Experts of a small language model: 12174 steps.
Below are experts of layer 7 (counted from 0) of a mixture-of-experts language model. Rows are named router (the router's row for the expert), down (a neuron's output weights, with its number) and show model dimensions 200-239. Each number is 500 + 25 x the weight over its row's rms, rounded and kept within 0 to 999. Numbers have three digits each.
Before each expert's rows: a language model's description of what the expert responds to; "comes before" lists some tokens at least twice as common just after its tokens as in all text. This comes from a sample of Wikipedia text that the model never trained on. Tokens count by the router's weight.

# expert 9
It responds to: Table cell separators. Pipe separators and spaces in wiki tables, mostly election results after candidate names and football squad rows, e.g. MF, FW, ±%.
comes before: " ", " |", "%", " +", " Majority", " Turnout"
router:506474508486519484489489525498488513502484533542517512521525506512509511476458539478498515478494481488466530543507481539
down0:490490503542502519469562505468494543524435506479516489498538548481497524520503490496557492515469514506522461515488520495
down1:491486519496468561497500501498558511588526500517524502499517527552501522512514477525528511506475531539484540519479496509
down2:462492464515521492467531530514473488485531562537517523507491511537517481502532534502504460498490515536458490544467531500
down3:531459485521527515507516476526476476500535513483481539478496474492529530537516481480511550491539487509531543460503490491
down4:493482484571503523510470531491460467465465531507460493483487517475495499511479473486515539538504492512495494474482470498
down5:510485478483488471490460535519464480540491506447514543524522533535436477490453489483494469527505494498510468538532502530
down6:460492503524480466487477510530528471526532506491500449439495472531535494521475522500512452506501462513525499451509510525
down7:507460534544508437489455466475500496474489518508474471481464514475499522506493497512498469508518534507505488485540502487
down8:509488536437457492485486519493550501508482523495518514543515519480504512539500487510521514551513482498555486501501495497
down9:480490492520464535505489548496485493492507507525461510490521561509487502460522506471527505478523523493518501437462555508
down10:549469510498439495536450492507520556489496503525507506494490517528502533500553513464506515554530430495510475484478470514
down11:524511467544438522507499472536520508552481489545484497482466537508491529488513455520506545537526480504499514487532488432
down12:521521473505562487520486502493500521465482439517532532505505487482486476452526487482490506500521526512522508502529540496
down13:454473504572447486494511495510471463504517497519506488516502484457514520528504487476512467506493477545538486454516514507
down14:524496518473551516533583510471510497469488496529495528530539463484476459485511493572498479452479478499497473510509473507
down15:526497516480521503524511499503510474516507430481535496504544469458502482498485487507527481495489505455485467500527518550
down16:506478506480493497517441503499502489460539478512452492477503495528489475478502521505448504470540484512499534486509499552
down17:517495530512504505431509499511477475532509511517518508513537452520507513513535543541555540485500515505484485513491491508
down18:530519499480490527496543519467482528478451492480464543515502497520509473464494527515498527500536506476499558503493489501
down19:467496547507486457519529483477519520529520505529484519492538527504496521497483492512495468524448482478477488467485464476
down20:516519517488538529505500507472504498466481494497520536525514479501515467491476502507474445457524522536501488491506486510
down21:488472472540514520539501508525470463452502494507502470528459542508472548487493470507560488545501490514524501468503554511

# expert 56
It responds to: Surname endings, table results. Final pieces of surnames and names, such as Burns, Wilkinson, Zhitkovichi, and pipe cells after Win or Draw in fight records.
comes before: " ", " Goals", "chu", " —", "fra", "pt"
router:498469509510546506484519509526483517433493497503523531500518508526468524503457531466511501479485490528498505496508490524
down0:533491486476499513488500494443539544507461514480476513503517503464534505532515533474454488469528539498517548442520466485
down1:503530491532481475528483518446528518471544510529494458470517503499517528527513493544461464533538500457471530537490495495
down2:527507493473482508507552480493482468535496440487526484479518504468524451506470526469549465472497472532493511459526436503
down3:521513489491518522507467514467531532477511528507508463478498486489543491500467476547512506494500505471488520514529514488
down4:485524493483567472479456522552547511496460483530530546477474480535490523542504493485509508482491483521444500506513434532
down5:503511500519511470468488481490530522514498480501493483523541489498459457484473521512477523520516525511530518465521476465
down6:497526523504516503470503502494514505469528511493491477493440500473501515507529491462507479482507540503497488511513528490
down7:445542534477483497563498522504488507501482520506530442491524529459476521472476505525500488560519509484500475542509524482
down8:499511490498481494471513487495464519522477512513472523498501504494513526500562503497560478478516545523508493509472455488
down9:531487487512502542486527493481518476485503502472486494526529473521513549498510459519484526460484470519547471485506508517
down10:465500496457489456502468511494503524542518509476502504481473467513463504497475474483510518569471447508490527509523492516
down11:478522537498598458483536525532477470515500524501525457518482510503515507494505489483461524499521488502567494465496466523
down12:514504524499506501497522468481498523481509486431523484497532503510506533533480478501488473533528498534510488492475516461
down13:539518516500508477505501525463469462469481533477526492505470526445529491437493506552499517495471518498500496538488495485
down14:529464543549515512531494508505497507506491499483518481500482533507502529527525483453445512486507500525513481492510525496
down15:497501492473515457502505541507520519468506497509517519519496458488490522509455516478478512484467483533517472542482457529
down16:474519570492569466552529521492500547513515513494490489446536535466528497507527462512487537507515496493527486488478518508
down17:496486460503473515500539524473531507528510537544511475480493489562573488501488498491500489508494495487540485516495521524
down18:482488538505516502523447464470505485479522510478487490509503508497514483490524444565532526482488514487506513498480521508
down19:495497532530495473499505503478477533502476495456533494495509521479519505497524497489512504477439518532464527509519485525
down20:511525510487483550498475500521508437550540510484529489517497513502493526499489539480521491477497519481507558462527506496
down21:474462500496456498508548509508540519470522482513514498486498494523524477490476471487484479492448457527533478461456508548

# expert 59
It responds to: Place and polity name endings. Final pieces of country, state and political names in geographic or political text, e.g. Assam, New Caledonia, Carolina, Congress.
comes before: ",", ".", " of", " and", " States", " ("
router:490506492466543477489515501499512493499510507538516512559526529541499516492465527490520511491491472477459509533493507533
down0:471544492527498484532484484467497524493493528492488539507467535531516527460516519470488467519503531487475474515471483478
down1:515488519529481544485482534521479464468547488528548512486532446481474465526490514486529481508479480578515482507521492524
down2:493517540501508492485510484510499519478546495485526457518501432509497468516479529535473512499558500478509481452504501495
down3:457492498498502518477461512497494438454485458472474500515484490495477520441475484562519524542512502478464501496453463508
down4:514471491526463474513498498510501514520484493495524470474541519456472512474526492485461490489497471492523481512446513506
down5:480475513477509488494453476488525514542540527470483509497450469464550512485540482521534486547517463492510533473504494567
down6:484517516532533556485507475477516513509501517479518463461535503444456465533512500511523530517520539520503465469496488447
down7:507507503533451524517499480472494501550508511486496529516482507504508474489502457510503507499501474458501550489551501474
down8:455541489539443489510509479495469507503468493492531493516499510501555491515513468521510491483494509477513531524511509511
down9:484477476477530519457525515536524488527523478507517492514454501485526506469482479525552501532447475476494525529525498510
down10:529492534468544501467511494502558491491492496499535468512502490538515466531466483505519511503517512499520517484495527488
down11:484480465527458486502459547467458479505546553513468538473502520548490504475488505462490563480507513476536494518501434519
down12:535538508543481502509505549467490514471514483502498496495527522500484512524504512584476505502512549494522453504518529515
down13:512522506544442487490510505525435448525481464518495486495490510492513502464512449474480483553487501467518473514532496499
down14:502487467516549485505514502460515487475515515491521496554531497517520477486538507524455488517500571469512424544532490475
down15:529495525526537528482496544505527514474489525472483484474480525523516523482474492502484538506498508491505526454513491468
down16:508531511478473499539475514523487473493480539500532529537477540470493515516517533467554535488484520493535494528512503451
down17:524561490435503506525483517476490488504496496477500488527495487449542514482511489481481501506521454496489489472509538502
down18:526476502464509501530490457483481478547511509443477540538489477492517498503501483525544558483503498503489505540518493527
down19:503532515493500517507535482567473494499535483509492512497496504467466506487531496542519531472509497542473521511479470504
down20:525446517516531460545499531527503536541458512491492527512512547512504513488433532542502464510490519506522468492467489488
down21:528520478454505500523489511510488527508494550482487487466522480470498460496551538488507537478502516515524500491504500469

# expert 51
It responds to: Prepositions after verbs. Prepositions, mainly for and of, after verbs or nouns, as in ran for, Board for, among the most, participating in.
comes before: " the", " a", " his", " its", " example", " their"
router:499457499474508484497540507487476540484502513521504533522507532554491538485470538470518512466489484531477535518525534538
down0:502457550515489503466500495510509510541493526509510477498545542518488508502502491530473495465501499519497541454538474476
down1:509463499509452500500496525523508495519531501521519502485503520488502487505506480490501512481529474485483518471483484498
down2:452492490500526515539503515498447514532484462526563501515525507503450525496487520505522509515472487460509461469492477458
down3:514478488466488522518497505479536478483498494503483496458536503527542475472517492509493517494498503470509490508537513479
down4:504530460500477511485445539523460494491514521523485503464520488505492515465505524505509534513454566512477546522487513487
down5:471510531483509469523491492482458485503477466506564533517486493522530479452485462520458460490498529541506444496512472536
down6:516442498476481495476460483494528520516501466496514495433463499537514487485539519518527531490506477535524541514507500471
down7:534486505489541515505515522498469498509505467505500520507489507518494483500506496483476470520510515486488522496477460517
down8:493528515500499499457540495504548526506513550476471556477523465525555484511501484506479546499490501555535502493504549500
down9:521538478522501516512546506519505501522465485528521501496506557517513490494499524491498548501478489527543519466505486487
down10:501514477480451497501483496474505486477512514474482507557478485491495473484484502522454488510481490502505475496505547521
down11:486469517490497490502484501493444486516551486447494510503506465545535485503515513466514504479483548510460517539514482494
down12:456483481516482563459506519473481512537532493484499544507523455517495510494528488517484471514530530484470464520496502504
down13:502508478471509560530507523499519513476499505528484451514530513464494482517510494489522507518504463484553486484488527513
down14:456497531475509521508530481461488495529465525504480506546491515503472554514520521508468516518467512482504539478487487545
down15:483475506468499478522475485500503485474519458512513492493516519515492466487492509543476505505544510473525467502471516550
down16:528514478476492467496465501509504483542543529481515498476480469519513475457487495498518496528495533532456548479546495501
down17:493469476483507501492511447479468532500487516520529451490486496528503558494521487516520545493514519522498469477536543495
down18:526496455525419497488487503464461517517502515508463480491527492500465539462467491527481481524527480471464474535517526472
down19:511597522545524474544460505542507489482529515490453534530464484477477510503489516489499486498489493513472452526499530488
down20:478519521494504549525486504515549527508497519445532466512472507480534513506481492498469485537508483503486455534518461497
down21:489498530514468513508472478457502541485481488539488500498502524505463495493529474510516490505511507504489553502487533493

# expert 14
It responds to: Table cell separators. Pipe separators and line breaks in wiki tables and lists, especially filmography rows, squad lists and name lists, plus Role, Episode.
comes before: " ", "\n", "-", "|", " —", " Episode"
router:506479523480508489470554538522505530482482523527491539488526513518490533458469519487516498468501480503493503509499498560
down0:501488530516483484506481462468511494505484493511458509476544492490506469494537510469513463491513510483523519498538486439
down1:538479494488506474475515507470455513513512520515514487477492524488503471493483521508504507487512517487510475510482475504
down2:527523517477493542542470479484521507470527532473467434491517527487469477550523503504516502506463543478523486441536478487
down3:481529512480468499501522441498450499469496551474485534515563516489465501455485486539485495508490486461515461517534510473
down4:523495508496478493478539456548525489525483469488506466455488469520582517503519488506480487503467498515526523514512514483
down5:529495537487484495496479518509503507534490518459486461477473512468462504477499515489535498481509518510509510487506520491
down6:492488478515491486468512506543486509478504537531475467499508505495480499535540544504527472468470537509500523488453501495
down7:470501471498471500499514476490510477506506533488467509543477516477503497466511516496498490476543499465515518476509510528
down8:516477498496481526499514506509492518534494490529602520490528504513502459503470482556486505494507503481520490473488486543
down9:473519530497483531522470461477482478443501508497536502458525472526440519476537499525485506468533483474517458475523554527
down10:503558494512506507530459477485494472532502493510492524539557503510463515532513524477511527507512507496500481477468494510
down11:505472527513544506535506483472484507515541500489498544495543502528490543513509526479511490488482502484538489528487522493
down12:538498494531542452523497513520535497507490499506435510522508519471440477522542525525494476500495502525487512469488498541
down13:485478486475480517501510483508520515497508495532536508508480520490526503506458521483507531527518502522506493470480526536
down14:484468524470497500446531481489476491495496468487412484470503466493483506507471539494509473453532527452494547476503471524
down15:501482502486437478521492538507479492527477471481491484479456485495509505492518482509525490432579496451464522484528507526
down16:484485466508491490523491558482521537524526492458502473487475485532524522478512458506533482508497495532491439538483502556
down17:507496487490510502513500481500489490467447476514519506493503506502500550525501465499525547491527492499517450553493527496
down18:496513555496536474487505496504469501511473486485465562507490495505542481496530500514496479490530518553544542530540516503
down19:462492481449496481494477454488509489507502457482512526488474527514530482496493489522500503447530488523458502523559508500
down20:520504485461475518512504470499462474481522498466476490521481559491519531531506521467520479532525503483527527515476493479
down21:515510507448472488514480525495487520513510515470514506464487492428492480492493467506488502515521480502494483486472532521

# expert 15
It responds to: Sports and election tables. Numbers, headers and labels in league tables, player stats and vote tallies, such as Apps, Pld, GD, UEFA, Total, each.
comes before: " |", "0", ";", "%", "---|---|---|---|", "9"
router:494499519488530467464544514478476504514485534530508518483536476518488519515504512465521492479516457528473500570497509543
down0:516511519511546481505424493466480510524528503510491456485501501479539498512509473497488508530524497484513491530486499474
down1:512529486556475499501532527502483450499516565452473482501557493515482506463491512503504522480539490485504518513493464474
down2:500537512485532495462510511527518512518475494516515471528501448492482501521518495488496484481450532549486553528507500526
down3:541524532495503469501529545506478512539514511514535497530484527500516475566478476494490483508515494466529562507521444534
down4:493480508462502500487518489505490523516516487517480486500470475470437513538481479497504465531497476490562453502492485448
down5:494487478553485493530525493489507497488497530482556482512565508481483444473505489502474501464524526488474477528528488555
down6:535501476478487488498493513512484542511526484513515507483476486498504505522470503543501483513490480491482528511490474504
down7:503506511509528482525480531495501462512476462518440527480460515535507518462458538514514507537504507452508489449533509494
down8:505469537479494505488542498515484489510504515526480487498481491468501496512493474510552510496456491489508446494523489510
down9:499490469460514511472469517529508483501520460489484448479511512513508468507438466476525458496484454477535474481483525477
down10:497465490456534498511503564494478503483471476516491464506540474464458497560506441478511508505459463526493449477504505493
down11:481493477533525453466485486491531518580499506514559532471465484457515481522499477458498512509546545514490547506517530478
down12:453515528519496500535546481533479491484521519483546501524489482499508495488464493491496500474488499479500495521471506508
down13:515486508499491502448475457479526478480521512537516493494507494549583532479480503578479518535453509484482476483463443499
down14:504456478412461542500513498500482508526513534506537508512471533494493516467500536513476485484492528481522503519499557482
down15:502494545509482493522498518472466483517469511488501496514472512501499499553496455483513485467525511523499470501488494531
down16:484518533473519489513477533448518523531509502502499541510521478488479490554514507477539502520450504497505516528560485497
down17:517536523474500475485538544474487522504503491527552484537557495509489499507531466476498471504536493520471474453498538501
down18:488483483529497492446500497492493519473479486512522440475536513579480483489482492498488542451474475509520463502525511505
down19:475500484438511488513512482545474477523509536513479532492478511514523512529475510521478508469507443515441534475453494553
down20:512504497507519478509483507493489459504512447516498470487518503544533522427493478496479482494508495454475510462543525518
down21:544456510542531472503450498499486509489498444484538509481485503485526511507496524490439451515511496487507531511518507460

# expert 49
It responds to: Line and section starts. The first token after a line break, heading or pipe: opening quotes, spaces, digits, and accented or non-Latin first letters.
comes before: "2", "1", "9", "0", "3", "4"
router:461467514488516485498539505492502539468505551523519544477520527490513519495498545481526492474483484495483531528533524526
down0:555472557542506516484549513504481498519532533530472525508523504529466472472493522498533501494506510502478494499499551518
down1:499494495505498526459474502477499508458515518497461477472483503500458553485490494537506559513495466487510509503566452495
down2:498528531519495543503473500536527484487489507475547497462506507498493476516503524488502511510514552516485541572449508537
down3:493513517480447491495525500486485504464504447504465530525469498502465514490534493542470516495496499502543538482516500491
down4:451505495500505480512519525519525502481467467464495533506434485499494498489515489457497523490480454475481527527488504487
down5:446485509475491525537462475504481462503520517469502513477498504530476503535456498520466486468486512522520526497506485488
down6:489497503500450477454494470504447540473504494483499521526490496483467484519477550501511499459487504500499536455475527509
down7:520512509469508493521479467492502492525511496469497500503527471534488542458508489503499518540488520510538498504471488504
down8:525507467483494525493505505442523491538528501521508519484507468540491497514533487414494457482506530463486490470505551521
down9:471469523442520513521481484429511501501469484503528507526465526525515518496448534515478500499463455518507516524496475532
down10:525520521517479501526474483490485462463557506508481492512514527505489508484500505507495491510529524498537515434480499491
down11:507458509523486526499511463458509458505468493508479516492474563505548552489524492517518507517481521504522449506497475496
down12:480477505479487519502512466524485490505521470522489521486466486500488449509524512506528487488519518456511525471536514471
down13:548499449513536484470523465526504477480499528482485468514517506455502483448504468474537489530483480506474503507490516499
down14:488500486469533517496493526537487497502489479526519471553496495440485461506464507540495539488463547512521531508482511521
down15:483520502495520486468489506529501525485468489504506515491493468488481507509490500499513547472498496511521571541507501531
down16:512467503474491475546527466460515476513497529495499525481522515498527550518478494552489496517479525502473511461457477496
down17:507430564487507503524512518536496484495546468474491507452509530478452460491478502528494491491476501493525543464510529474
down18:525513509474506505554491507502488503413509512520502506557506498496472454488500555497516506547469485484489505495532508493
down19:512504487544568482464504477515477517486515494488512499444509449550538538495506485466458549505480508502485513526493492503
down20:454512530538469459481469534502515517505513465531472538551472502446515487524485499499470480461489493480477495545477494534
down21:523522476476498498558540544504482494520531493507495504467504511494523538498495475564464533517498521505442477522498552472

# expert 43
It responds to: Acronyms and stat tables. Capital-letter pieces of acronyms and broadcasters (ABC, ESPN, FTE, BPG) and pipes or numbers in statistics tables.
comes before: " |", "1", ";", "3", "D", "4"
router:487473523509526494466531518486480534473517534515546510483529501506477541523476504492515487462487482478493504514500520514
down0:494498464538480462507483468517523484502509526473508536521446520532489511520505471468504490485484493533495513468480482470
down1:442511525508488506490524486514443529511461407520518534517490456514484474508483522467475472476524495513507531517486491487
down2:486454499517508513506530537485507492473508501525495491483498493520507515450485491504526505536460493476471501530513482518
down3:449509542501457483536547509490499523470504521501530486522477488519495526531503519528504512495479485512491507486509495515
down4:506497509574526469460505488525506496524484480497472480493550457546490477494528519488490502510526512501488497518491545479
down5:495500479515534495509486518523498471482519526497534502513465525509525527514504548529459478512521557491482498462463528476
down6:501532466478494548524502491516528487522504520489514489509539444513511490474480475492445481498507466489549496528493521513
down7:524487506515469495526537507455531495513455545505533484506498552516465469559493487539556497493512455503491523479492482499
down8:511486459521480477498549529479484504523483514526570511492484491482480470494501480528480518528471468525511511538489510490
down9:480501527482497536482520531489471512500497506512493474528529503475509502492524491464483476503482453510518440532534465522
down10:472505501482487515490551498460468524488511488461491450496518490479519469552511529444532499499504519478490518531440508483
down11:484518501496500540497526533514517491513467514500506456477502475545519515509479529510536475501471503512508545514503486550
down12:520511489522520494455516514476524524453495496549467533483462511511479502493496481478480525480527522523505462513551500502
down13:520502496508474488471506507495539477500473500483493510488486515475489499466550507492544498461490529496508526474512423510
down14:518481470464501501492460516513461526480498532512489517469521524528528510556527462481503523530502455458528493528495474506
down15:482506507491553464510511476450481501491506504509481518467528479503542524524525500493508477449514502532511464522486511486
down16:494480497492496495482482482490470506510490506528484507432505511491524540517505487515462491503513526461451547558480474470
down17:477521516556512451506516501482548518518499496531506500526492509479510522490508500552540515492525539532501514518490482518
down18:476495523492481515483503489504461498490496512565516481503499473532500469479539541526509463489547479496486512506500521540
down19:499487539448536496509476485440522531496505520525502474485520498504510489496487507493496532504501535527519468526470542475
down20:573472488476482517496515480460485499524504516508536536496477505493467469436520502521515464507497540517476474538505476518
down21:493512489489512487519483474527511555516480529524503512479461518542515492480523495500537490463507546491476500523481484551

# expert 47
It responds to: Word-final suffix pieces. Suffixes and closing pieces of words and names, e.g. -tion, -sion, -graph, Turkish ç and ş, as in Boğaziçi, Profession, calligraphy.
comes before: " |", ",", ":", " (", "i", "a"
router:479501485489558465519463524446521526492531512524511493570492512540488504475486505470493507466496463488507538492497490515
down0:508518486492480485505447506478529520495491506488492493483466527508552483491530461524522536548517461487496517490544472518
down1:521485539454505510532469497488488490511458517476487461489558509441504507500501504516442512513517462498499522490484486487
down2:500486467500494486463497526501540474541524478506470510471513514485469486479501486527477546479515507513508494484479500493
down3:554535506489494488519535510496498526512498510479506556563513480519521498522533535469457510450485484467534547529492526487
down4:505523486529493485505505495492503490501482485544515492491537458520537538478509488509481485512506523500490523515491491510
down5:486530553510510476458518514435474477488488463464468522492539494471472491484527479507495506534492506509504512481528519466
down6:541526496493480494516537469528480483494490435511480504513572483468538522464491482490510462477490470515482540539527433456
down7:466485522505479499489455481478447483449473532500548500532516506526493515447507536479461493489522492495534477483534530505
down8:494490479481567438472520505506526482506486474538512527481491472457501534508505447548482495525528543512497490509462441514
down9:503491451499497484524519476458488522494506483492516520544506487482507490523486527465479502487502494512530476500513550483
down10:489451454487487511519507494489438477476494527498502494480516463526430502501484522466522510494478491491501510498494475471
down11:473495514531480497497512426494490490423488534449494452479467528497522504490505508502561518505550486470510499518502508508
down12:468533517528533485473469482464506524513507521475505548506523522502493482525527504533507493558500488451477528471496492516
down13:462495521477493476460562499518524498447481500524487540496483518534518506481453477511502505519494530525516508534495505501
down14:468508519457546499510513484482485495442518457546526467476456469524519502502534494475474504495529459506540513474494493491
down15:454481467479507485452519458510464518479511512479489475475472548464484511478483474498561458520464451506518473504514492488
down16:508581457523495530486459524497492497484459498487569511514514487528508482504506490454546552497511489506493508505510514490
down17:469496493509490499501513478490549490476527481507454481482503490515489475513490499511539500491489477482526481461501554550
down18:520499505484518493505507516537465516474499488527519514496505463538483490523464528529460448497491490522514476531515491525
down19:464484478530466545475492506515456464496465507549488481500493441477558466536506500511472451548536500531515478504496474513
down20:476493497516523479488473493497485473505498504473503463509484524499489513516524500501543530552506474548497551510435519463
down21:480508519479510495501462473484495490491486527451527487541505549460503488492552472484530490509508497513500500483501516518

# expert 28
It responds to: Date and time phrases. Spaces after month-day commas in dates, and of or from in time and death phrases, such as June 6, 2017, died of, autumn of.
comes before: "2", "1", "9", " the", "0", " his"
router:485489499464520514497498519477460532453528504544508547529534509523528516496474522460507501456475480496472493537513532511
down0:471474498505518537504497500498530482503537455537468490535549502549481542484447522493511485512500493527503533515460485500
down1:505519464517490493483467543485439477516500511528470489503485526506516495476455473468540498489559529520513499457488521533
down2:497452483504482534510540472469470510475503519508510445497498497446517506476494488495534490516480505445500542499489457506
down3:479499460494518494503484504508470537462494519545499510505466464491509529483497520504508512529487563525533517460483527475
down4:485477481463555499494504468492493490503551511474533495537480510489462509512490533492497516444512517465497470503500456508
down5:502508494474503502500473471490525490554448463470488468521515509475484507478508491502493468497506516513515535553502489517
down6:475510478455495490505469515509519478503515511485511475507532531502489509479533489469540506519530482505551515444507507533
down7:469531431467539451528493509464486457525485448526528461481491526453488476517504446477516492480498501516514525506492502498
down8:516505506498507514476502470479493551466499534517483518532506503493486464493480507526503486518509530494518493497513535510
down9:495494520525504484521538526488522523513515470441500472474474483466495446478460495478513508491443503542489520513530454497
down10:492476485491511489495478500478479466546509459471520486485473498515455482477497565546462525501515547475497523485497497500
down11:513481467564499453486504513514450533471516487515477480471484545520505558501485510516465472531495483502503537512493496469
down12:466515550513513462472487466522484484507497551467535484496466483463524478472497497507485485530472483542488511488526508509
down13:529495483474495518511522486508491459536481495539575493474498525504505498476519456466527487496478494490491485450521520520
down14:484460503513511558475491503487490470498493529489510514525505469457506463503538466487547517514463481517497573473468513493
down15:496504452513495480493510491477462494474487494486519522482486500443475488480474468517490478522498495469480486519469506513
down16:516473498479485515489461429536481518501484502482506518511537526469479506461478522542504510501474477493483485518477534498
down17:488486494470534523494515498476470491501521506499539540495517489550538508509493520485451500523542523488483477521502459495
down18:535489529484535490461525516515550452508528461481457557521520518496514484496475538479544483481495528517478508524507493497
down19:515486477481542499495481516519562507552494518478509485511484510475488541517476482535499500480487499504513496479507511520
down20:532538517460486522515481476492482465516483487476511525518516489498494468496478541538514502520495511520481466477516497467
down21:510511463499502495518512511470469516454497466497514523519504510489464507511490500473462476505492527522500512495468453498

# expert 35
It responds to: Career achievement verbs. Verbs of leading, winning, joining and appointing in sports and career biographies, e.g. led, won, joined, plus tennis-table headers like Doubles:.
comes before: " the", " a", " to", " by", " his", " him"
router:473476522492532468521549519464495515474522520528482497543528521514453518500484511487509490439481492520492484516491543558
down0:459482500558486515488523527522513536514485512512526525488477539501496548532498491503520538485541485510481419516487542511
down1:509497542515505525530491536494488459474522491515472485513524516504448475471486476479478475510488491499467460526509511505
down2:497519468518542521501539487540512538515474446487550493517477472461517533492483542490530538495453519493532480534496500482
down3:531505475493547512512461455527457499522493504486561523516472459483497551504496511461511538469476508512521514497515539486
down4:465514462475531529490505508517452520499512483492422501488520489526528535479509503510500527508508456451511526484485441431
down5:501475518468476484485456483542544466483534491518517509491525475486523513504465563499519518442507506504480535513480526504
down6:513523487534547543490527499443515475534538513514487496492548510495508523552481481489506508475513514522474504472515497470
down7:493510480504435526484498510511531528514538496519512512509510525465501478518522525491461503525500481549505468505489521543
down8:473469530515478477485559509478463476529499497465496495542448453510521499498472485542489501484491526499477524518507494481
down9:496532549556509510492468484524522496507502468515487513518504509505480491482492509480521482518490524489476560514494526486
down10:479491471549505519486496452492504484541499498537515504555462503491486514502509475501495466473480487497549502476513470457
down11:505512492471478467497504498475513516489544522495476517460512469486513467462512467484551490485460463524496507499484539473
down12:543504519507517536499530508460496497519487517475467458490461508506463487532524474496498520495492454496494514502485484506
down13:506507522535486556453487486492497451506476489517451497492437534522512540476509515544483524485509537496479545481503473468
down14:492487503477539482511521485518486502478526444500499459556516512557519487507455478498496516538449535543465486549520516496
down15:491482490470446516499536510487487524484497501573533519520550481501535476519537497507510510452509538471521513492528464482
down16:504501539462507535495468523498514492500489478528499479565504503499558500540465511511487528492499519475521481449530493518
down17:490516454506492473506489448532526505524523543448530475510486458487514492494476484504539494524484456521470523479469506458
down18:502491513492482496479488487515496530524500490509515509487493439466532502496485523476560525483489492450499502507496502461
down19:482502520499519534517510520500512484494526519487524491510525504517489474538534490522491469484503497481508496521438495492
down20:483502552500505521507493475492502457520507477477488497529460480536498478455459461491531503495484474509495550483555531509
down21:479481472505515506486520519470516501513515530467486477504517511489549514503494472524488550539480535459523513476469476457

# expert 11
It responds to: Education and time prepositions. Prepositions like at, from and since after education or career verbs, as in graduated from, earned a B.A. at, served from 1935.
comes before: " the", " University", " a", " his", " degree", " from"
router:464484529495524481521546562479467525466515521537514503532491511544475528464468485467480488454471474527490481514489512526
down0:483479482520531433530478503534502473493478479563482516507512483495479531494526498506501502500514504555480505487476451461
down1:492490468525516484445481470532490503502476464495494537486507519494532462484498509493511512514479508512464491527481501470
down2:548531504511502495525522515501531484541536520496484521497498525480494489487499549550461512522506520499463500536514488463
down3:508493528515496511483478509506500509505471498514500500440504512468521510472542477467497544494514491498487502461478477513
down4:524516516502554526515486454469514469491518524556512511508457502519545520505513522507506550472517545485488512495494480506
down5:518511493496506516460520513538509508469539487490515515470502490499553484497472515494487548470466510511495506479490507524
down6:529518461512459492525488532480529545540496522521511475526483497462452497504486508501499495454501487505495469449507524484
down7:478519485526492500476504454522515474522483518470486466508507461482526483527530499469507505510473510518499519516493523472
down8:472479471510458531479559482501535496488491469490530486452552470525492493514483471457543521482501504491503519516463474439
down9:447490482524532464511519477462499478459469506510498467520498548537499468508461465507530480528459523500486493473535470484
down10:503519490491498519520555519492478427474506476485502519492550519541535485542459501479491532479456527450533511492466515472
down11:543505461490532472517493528527533466506488537502512505528505533478516508509556510480526494489471486536489477453471527483
down12:570522504538470515488501526471461488515472522536499468514421530514483509527511511490464489526492525515502476449512488491
down13:499521540524523451520490518476441506474490534522498504498421515508519519516518483515510517498500491495498459474505505500
down14:522478505505510446472522522487483492494527507510475461540512488491482523501484498513520467522472519485495470502492499521
down15:505463442522468562466466506455510536501484466460508523438517505498474489539500482523485516470504509486455471479498516490
down16:469516543506537493546491515509493480497515530486492487465484494501458538501453492552465508493520515530519450483514519522
down17:517503556472473513493470527500524500529493456478508482475530495524428488491551520500477513509494500477505531480480471486
down18:490514517505505529549526529499461504507478497560497451505483496526433493495513536464479544522474491528531487521475506485
down19:508524474515484469504530495526530494490510490501528532513523536497494491503476512470496503535544536427490497545481457526
down20:525520505480540507457519481516500518513510501516516511538497431522552493525460496492541440531493546494540469523455528472
down21:524466538481513555480480509504515494500485467555503504494542557526506464466507500503472506458471484479525508507500443506